config = dict(
    n_layer=10,
    d_model=256,
    n_experts=64,
    experts_per_token=3,
    d_expert=128,
    d_shared_expert=256,
    activation='bilinear',
    moe_layers=[1, 2, 3, 4, 5, 6, 7, 8, 9],
    router_score='softmax',
    normalize_top_k=True,
    routed_scale=1.73,
    balance_loss=0.0105,
    balance_bias=False,
    n_groups=8,
    groups_per_token=2,
    shared_expert_gate=True,
    init_std_router=0.00863,
    lr_router=0.000824,
    vocab_size=18150,
    norm='layernorm',
    norm_eps=1e-06,
    tie_embeddings=False,
    optimizer='muon_variant',
    lr=0.00668,
    beta1=0.95,
    grad_clip=1.0,
    batch_tokens=[65536, 131072],
    seq_len=512,
    train_tokens=631700000,
    steps=6690,
    dataset='wikipedia_en',
)
Below are experts of layer 2 (counted from 0) of a mixture-of-experts language model. Rows are named router (the router's row for the expert), down (a neuron's output weights, with its number) and show model dimensions 128-255. Each number is 128 + 32 x the weight over its row's rms, rounded and kept within 0 to 255. Numbers have three digits each.
After each expert's rows: "comes before" lists some tokens at least twice as common just after its tokens as in all text. This comes from a sample of Wikipedia text that the model never trained on. Tokens count by the router's weight.

# expert 57
router:140125169135105113104091179109088086121210156090092097117111173078139086140115118087137094171099106228168078163133106136129108160114136170121116156167084134067162154171151110093103132111138075142049117092171138091111139179143099137070107129163121142183124154133182138201130154169132091093158160105151130174137132164095133103154152111140114135116106123143095124072113182140142091121110
down0:212124142136094228156095064138087107134095053121146129103123088180125170090137152163175168121108143156148130169111114103129156155136159114153091138156134157061207089119085148125137137143140157121159112140112148077153180133132111148140127164146101135126169153152136091137123134147111113156130155153121129142130104142152127177085096110160112077135138107086142107159151139118094100152180
comes before: ",", "–", "0", ".", " century", "s"

# expert 62
router:188127054154063146110202116122095102103143190089156120159146171112141107100123077126136157126144114105171099127161140089130086145104146127128132162116170155111118128079175167139149126135188137167137088086134141121170132146170136112130097119153148103121131121094118106101170176126136156126134143078108133165081121071178183075091130123163105079090087071159140130090106169085112138156126
down0:164152181147088150221106120119149167162110121170143163092149160154133154140089121124139092038108131126150121118101118176203007162102157151109104140106180140132141156090105150174156122113092111182160096177123167134125172080160159125097187134113122147168113106114106156098174095123162101127121091065167083176112101103120149153133129109098126155116157096099125083098093139124112160135079
comes before: " |", ".", "%", " |\n", "°N", "0"

# expert 32
router:108112104144088185137126143074181145182166176099139086162067117159196104138080094129116181109078167120091137127158099050101151197157104083167080151153103067151100095087154113194113163079161070172122126126169132104165114163132085095148123124137160121158130075136100125161151110158099116083104111143162088176075126111160170127173131141144131095121120129151130157167102103111089135124170
down0:064173119120158154160122140098099163130099144114121147095141123134044122132125148120108062171154112152129087175155125096057145168127076073133109177109090116147144077104111180194175123159143158163094150140147164161170142108145114134171122137123190137155117123146093091078118118073095180124108068142181182134116151166151142130163113148127145194122172137117170125145159115087159140084134
comes before: " of", ",", " and", ".", " in", ".\n\n"

# expert 34
router:110053155129112123191104207120134128201109094144110091086106186143139143170095141149126065098084137130159088119136105092149116141123126124106112147174061078098047088093147065131139137111136063170137103106091111075151103147091091144090178152141139108167096154170125118128122173084134115169141121139137149158082072119087174106114148151109105158151093112099123188174138132099086119130190
down0:116142075190073147044085180097075150103123158169129122157153160169113147093160113126104151127125156081086147160138177127174143108126170107097192174103124158156116182072115139094130073159136175156158162079201142140151162134112140121143116060121062127176158170163118129112132101119164073119084098125164171153137123088147114160033086119114149111146131159160135166114140125108166174103165
comes before: " of", " War", ".", " and", " in", "\n"

# expert 16
router:119146140151134087149120126086148088207069145117177186118119135128100064221063068137098174112096135119153125105124156095148161175089100149129149095141121153117130087150105107083086177100118118132137146116091109116133073112093062117083131107109162127140129173180086146198147104096155167076157125175109089152123126122179131159177120150123132137101110116130121111143173101092112128134159
down0:152137055168148070127110081150156099185140174104125138060141079124129127203174126130039128122089100109163078113171141153114088162151127137156166119145106159126071198085135098142175057166163184072124146111183106148145117134120118083110118068118064129112133122149079195137132181139139193115147116137087061108115176111176124134163158141134142138112103104140101132145133125097208123109089
comes before: ",", " and", ".", " of", " (", " in"

# expert 3
router:096108087155149082168160158140167174136158093134144214084170091079098142154143101138158165103127111165104155109143104174132116076104154159129155170102132067144139163099138127181101133160150155154113096093133154108104152127117174222147103090157142106120196118146102146156125187152135163083118037193133142111182163152079111099156146053177129155169084118099119156092138089122098095113145
down0:077112133060159119140148161070176128151158103138107142129081155085146140115125167149117160118128122133110121123134076148229093158145116143144134063140083162052124140175125103038103145151106074091153117128141121219129120157167140107084130097112141057137101098145144124138163167083052135048124140116111121181152074089101130117122125199111086053169129130153166130147167133185096102143149
comes before: ",", " City", "\n", "'s", " County", " ("

# expert 4
router:108105188103117091137074063108096139142084065147153201138153198191140074096100118157149112163107155106168167121135067079148160155140120096140134144168151098119080073110150117085111097170163122166154186098094124128139122101102123046096162133084161162138144141122074190093123155127141109055100123155124087170117107172144111173117137150125133132139136103071195163127135113115145144158167
down0:116099105103119106126095167101137165178129125132108096125123158142079118115166187139220182108141158126092164175120141145131117152126137147137110095123133107160072092130145101130158137080127164145098153108109137133194073100098158111126112119108098135124093117101099109147098104105097100213099141140078213072155136137116121114099119130156079161097129169136076165174163124141093087104138
comes before: " to", " of", " for", " with", "ing", " on"

# expert 39
router:123150126136131095081122110116155083214085125109160169107140140157120184097102103122151166076162170145157118095086066109106121113066116160168141188105103102059077098131099154072158083154157171151139123113086097100100115143201104105132152163168142151140104143140073145120174177124131153160102124176163127147098111150101136137174141089087152118108090087109186092174175132117096145149165
down0:083106200107135143126174064152186110125135127150168114037080145092139114108107142137109047137073189093128147096141105167141096148094130127081148131126104162166152177117101104123089141114173102119144101158136137090184086179148138084101154134160089102137116149170140113094113072128189107202109071093147121104095146112090127152176073130116068137076143077151136131165144095157127155150115
comes before: " ", " |", "0", ";", " |\n", "1"

# expert 30
router:135128140117189108192085172098100143109094103156120177123146149158079134122138124175159100113134157085126058153101115113162106100170124090164132167129085142155150069082158146135072113119129177112150119116050109112148116119133160129113130145162107124120132123139135120054144178115155090110110080176134216212115104183072169142114161119117088151136142149112127114180106121097118123139182
down0:142104161144157157105140168153124141100130105095121147074107141099121125177172122142151204058124071134116105116090057083103118171143119058146147143149119140064157104127173161095149121146120145158136123136123136058113190155091110131118143090139139136180112160114139150151079135168091058122085155106192125128157152089094136116117178143108125114151109132080099161095087091191081150127103
comes before: " the", " by", " a", " to", " in", " as"

# expert 25
router:094140196089150112126119123157076091059049133162184151170051090162120142103186102152133125098142137152178176116116084168146124122106103136119158076069153049114155126161074101097137160098078115135179128170101163096133138145136075173169184140121113102070108112111143136104112129207079148145115103145097108141149172064183101157134175114095171107088122144138145125181103136087107209119109
down0:073161096131158103165120108031104093128128172141071158138152122051096114179126101115134146114120158127131141181182154146100135133111156152128158147090148100158142102090182160124158144105091092109129103153113141151126181085085118176090096114166148186075074170082135072140146077154136100159116108144089109181144136158121121176109151094152083122174130100127137151105096126162133162093129
comes before: "|", "==", "===", "The", "-", "==\n"

# expert 52
router:073141115149102135126113157146167107142139092102140119129153100159180070037081076140102087126088157180129092111119122161088150182132085124116101116097094104185106058155136097181127158101190095161095095125170105106070149133107140116142133119119158160113140109184095114167112139119129158168153157136112071162174098093121062159214065156129135129090118100125082116151172192149070127104161
down0:121100120107126105106075120110135083108124101147121171142040158143142156070138107171138174124114141145069128175122183085138175124097135105204169133106135100158196191133170148138118118173145126080131097089117185160123100087109179102130169161079135164161102229151127143083127156095039129140147081121116116125141161163121134162131115092147115149129132130128155124096086155171138189106134
comes before: " of", " was", " is", " were", " are", " and"

# expert 29
router:093103083104159168058181086118102133130130113179092105094120164131128159106213163158139126134116178115091141097115083144067095161173148180186131111121135137132119081092136116138123109167091103132183087187130156154112146156123165123157089076117121163155168043126143137099177124089130126148157153141148135151134133153132185088088102129122145113126119161072072109158162082185153123126115
down0:139157150040121111151164145091131133201105120135161147137159120185139154117109137120143093162180122079114165118080038140109140141127187113129162088109079142139103133146160077058112153059107156099134077142117074158159099106123144073098114134148106107113117124089076116109100118160177147149189087147154123110130146079117141098193189127084099119095163183127116105174173136141116123086146
comes before: " the", " a", " his", " their", " this", " her"

# expert 45
router:186137096175127172191084158144104135129141111138131135176116069162205128094118092160118164146143143150161129165120069142152127127108170112108105117147135086137195177165139128193161142143156082160084127126092099111141158061161142103086142119148092066133138091093146121181079134179117119043105078091119125118162102052139125096209092119097108133109086077101130106161085123151130089070100
down0:114119111182097102147137139155091169124145135096115157141129103132098088152082107097122142092135143131090062117114121154164147156086101160098135200137098101163105161090151112144163126096156128195102145149129139142108137113168110170094100122134105111109059101147066198125126163201220167110108148133185099115143181127096166116060152130145143150129115173188154199216127103109110107166079
comes before: " he", " the", ",", " was", " it", " she"

# expert 50
router:136086074140114183177194101137126120147161147133132144147151181120124122160110140155146187132133067108115177169113190188134117139133094113129117108196152193155174103140091151138121124078158117089177102160112119167175127117193067155091098080138084094147158132095134082144143154108124118133154081128082161060105187110117107136074085173171134108160166158169148141075115126100176093141104
down0:149123135163107126129138143111134131042099140111162077130081127123182157143120113161102129094181206122123147158165051136141105173151136204132140128122113101072120127050096156159103121108113081114132093105120147101124122119159106135069139119123161087103153130132136198153122114130130154129035104151161125133128118105101092183138208149090184121082140162129110139153128139175181168146175
comes before: ",", " (", " |", "\n", " –", ";"

# expert 5
router:159076097113116148124137096121070168198122114164151147125146179152130101085085080156145070149053111104201120185105146107178097132170135079125176114161092167125131085129112112079076110130111147120182153094124102043154109095176067079142151175087159151180077146148136098112139152197124102129158136115101147150140114119134091174108159182091098124111133101109199132199130135144160148146140
down0:134093160163113165119149147119172069072067153155093159110110192130137149099161088156085135136134123110063150162159135144104117157129139068132123104155145130122122155162170058084105164096087082140110095165135089112139083083193136116133137108116060122136075191076102111075155169078129071164164103110083073116130125156111093159109129130131154154186091167103132077106139138096123096132105
comes before: " ", " the", "-", " a", " his", " her"

# expert 8
router:150122115141148126095146116146175112188137196063131093117100140152119193098138139093100112120101100111108094088107105174110130159146156048146132143121160117163121093205148157122105129121175101099114142144135106172095128110119076158065098157160148136121182106156115090137180118113081177091112118157095088149115128169183153093152099168182203081180110108157044072107129110143155181149136
down0:116119168132136151115113100178135147182112116229106166126140101132110131149164150086109141133134087113044147149091134132194130177156135115095120184095128187086112138156105182100119069103150090128145119083107144136164101085107068140130145145135119138119113139144132125105157117200127102075084163145154163170138148116116135139097025152109138141169107149116145136132110119125159157149148
comes before: " to", " by", " in", " the", " with", " for"

# expert 33
router:177075184100088123159107095092088163098119126097113147140154162178106121154146097105112142112144152129129085184152109138136119103123115156219146164136129151205102099127137106139140103134111166094095076120135149097115044114103094100126138188132117174093100160084102109082150148068207127154116123111063092183145132089107119106129138139136079143120181165093139123146138106094127083153131
down1:110095091144173141145132114112101130174117124128090098158145139137204126150154143160140132162107095147177078105119089130137144228153128144125118120126152163120142162153083134083165124107108128072067116141116123156135151136138175107140165119149124141170192156136065125182159095086114155122105114149081118169092122139170103072100179179141159094163129034150097101213135098097156154115075
comes before: " ", " |\n", " |", "1", "3", "2"

# expert 56
router:122131156129090097135099147091166130163106123113180116193182170075095069174075137122111091123198124146205080127137155138124156161126115142146133157159166191101090092135104145100164124138128195175155128094143119075126133087100091111077131180073179107134131137177173184124167143152128130179091147144084156132113134165139109108188149116081142111158138107100159145122112084164192135113134
down0:167159120181144165149132164167162148110094093101148125152110168154126092100139124094136170104157112104113104146082133115120165156128122183155157138127095191110172166136163078114097107104101199139119097170114065127130141124158114147109121088085098107126177105110130093161087099159151123143145107129115151125086134180172159109128131070080184070096109121112201175133030106142131112097108
comes before: "–", ",", " |", ".", "th", ":"

# expert 26
router:171122081163104136114153095094108111134091169118078164161124088127129130118209168087094158190092202070118114089149066154049113119141141105152096099105086140166151073108147123141116123108190063113088106174125148142090149159146112157152099126108141116157077152132151206126116078126167164095129182154150153130153102164193158149088114122164140164104094092169053133117101037109138162121120
down0:138141204170156116099112171145137119093146144101094081173144150118178134084152140120149180118103116112103145131065173159118171094113107145140130112121155126067130119064085124162138139114123120135154155171158125137109116131103118058045160132111122116118083109084195103132169164154125126131135172089169149107118129123130157148072184231147111133169125119114133087132173176133102110066125
comes before: " the", " and", " a", " but", " which", " as"

# expert 19
router:108113145105126083128101096118067152151107128145146162174174179180170065150079081171166078080078165131178111142147082107182205110104104102112101130150124113138095057133185088113095120194129160138163138055079128094153103096128135104157122127120142129126096159173079145132167172150150103102093152164111150183154136136132112148146150181105078174096137118108194086183114115110155127175143
down0:147145140079120134135160137059090117131120119113118151164171151197147157135140183158114083154095098091130116121127141094131108136152147120130174103118139144085116130095132189193123170156169109143136119171118162141078087147178106120166078110137096121163122129123100137044080116111083146037102138145133111109145103125108203178181076063109065155125151186148156138179091120114126092137094
comes before: " |", "-", " and", " (", " |\n", "|"

# expert 0
router:107089146072102119121081139114145120189117084091161175092174110108086134099061104131093091141136111162116141098187124168155149108085108114162133113101148091104105123075136102103082151128153189132096099097112048102104106128119156091135151130153123117165112152178096130170137171174168144125130160190103183155145126123132154174102159118099078151104152150066148160170132109117061121083192
down0:098083154103086060137093114127154126098086144130151138099120146105155176167154131116073073127140143122116115139134128128194096154118128108142167077149124140096141082145146094150125208078130071127143112128097136109097137199139118132081112141120105129117123129217113118088114141147141188129208081117106112099092157091200106146112157111121157113061160146058090161114081130108123125154131
comes before: " |", ",", "\n", " and", " |\n", ";"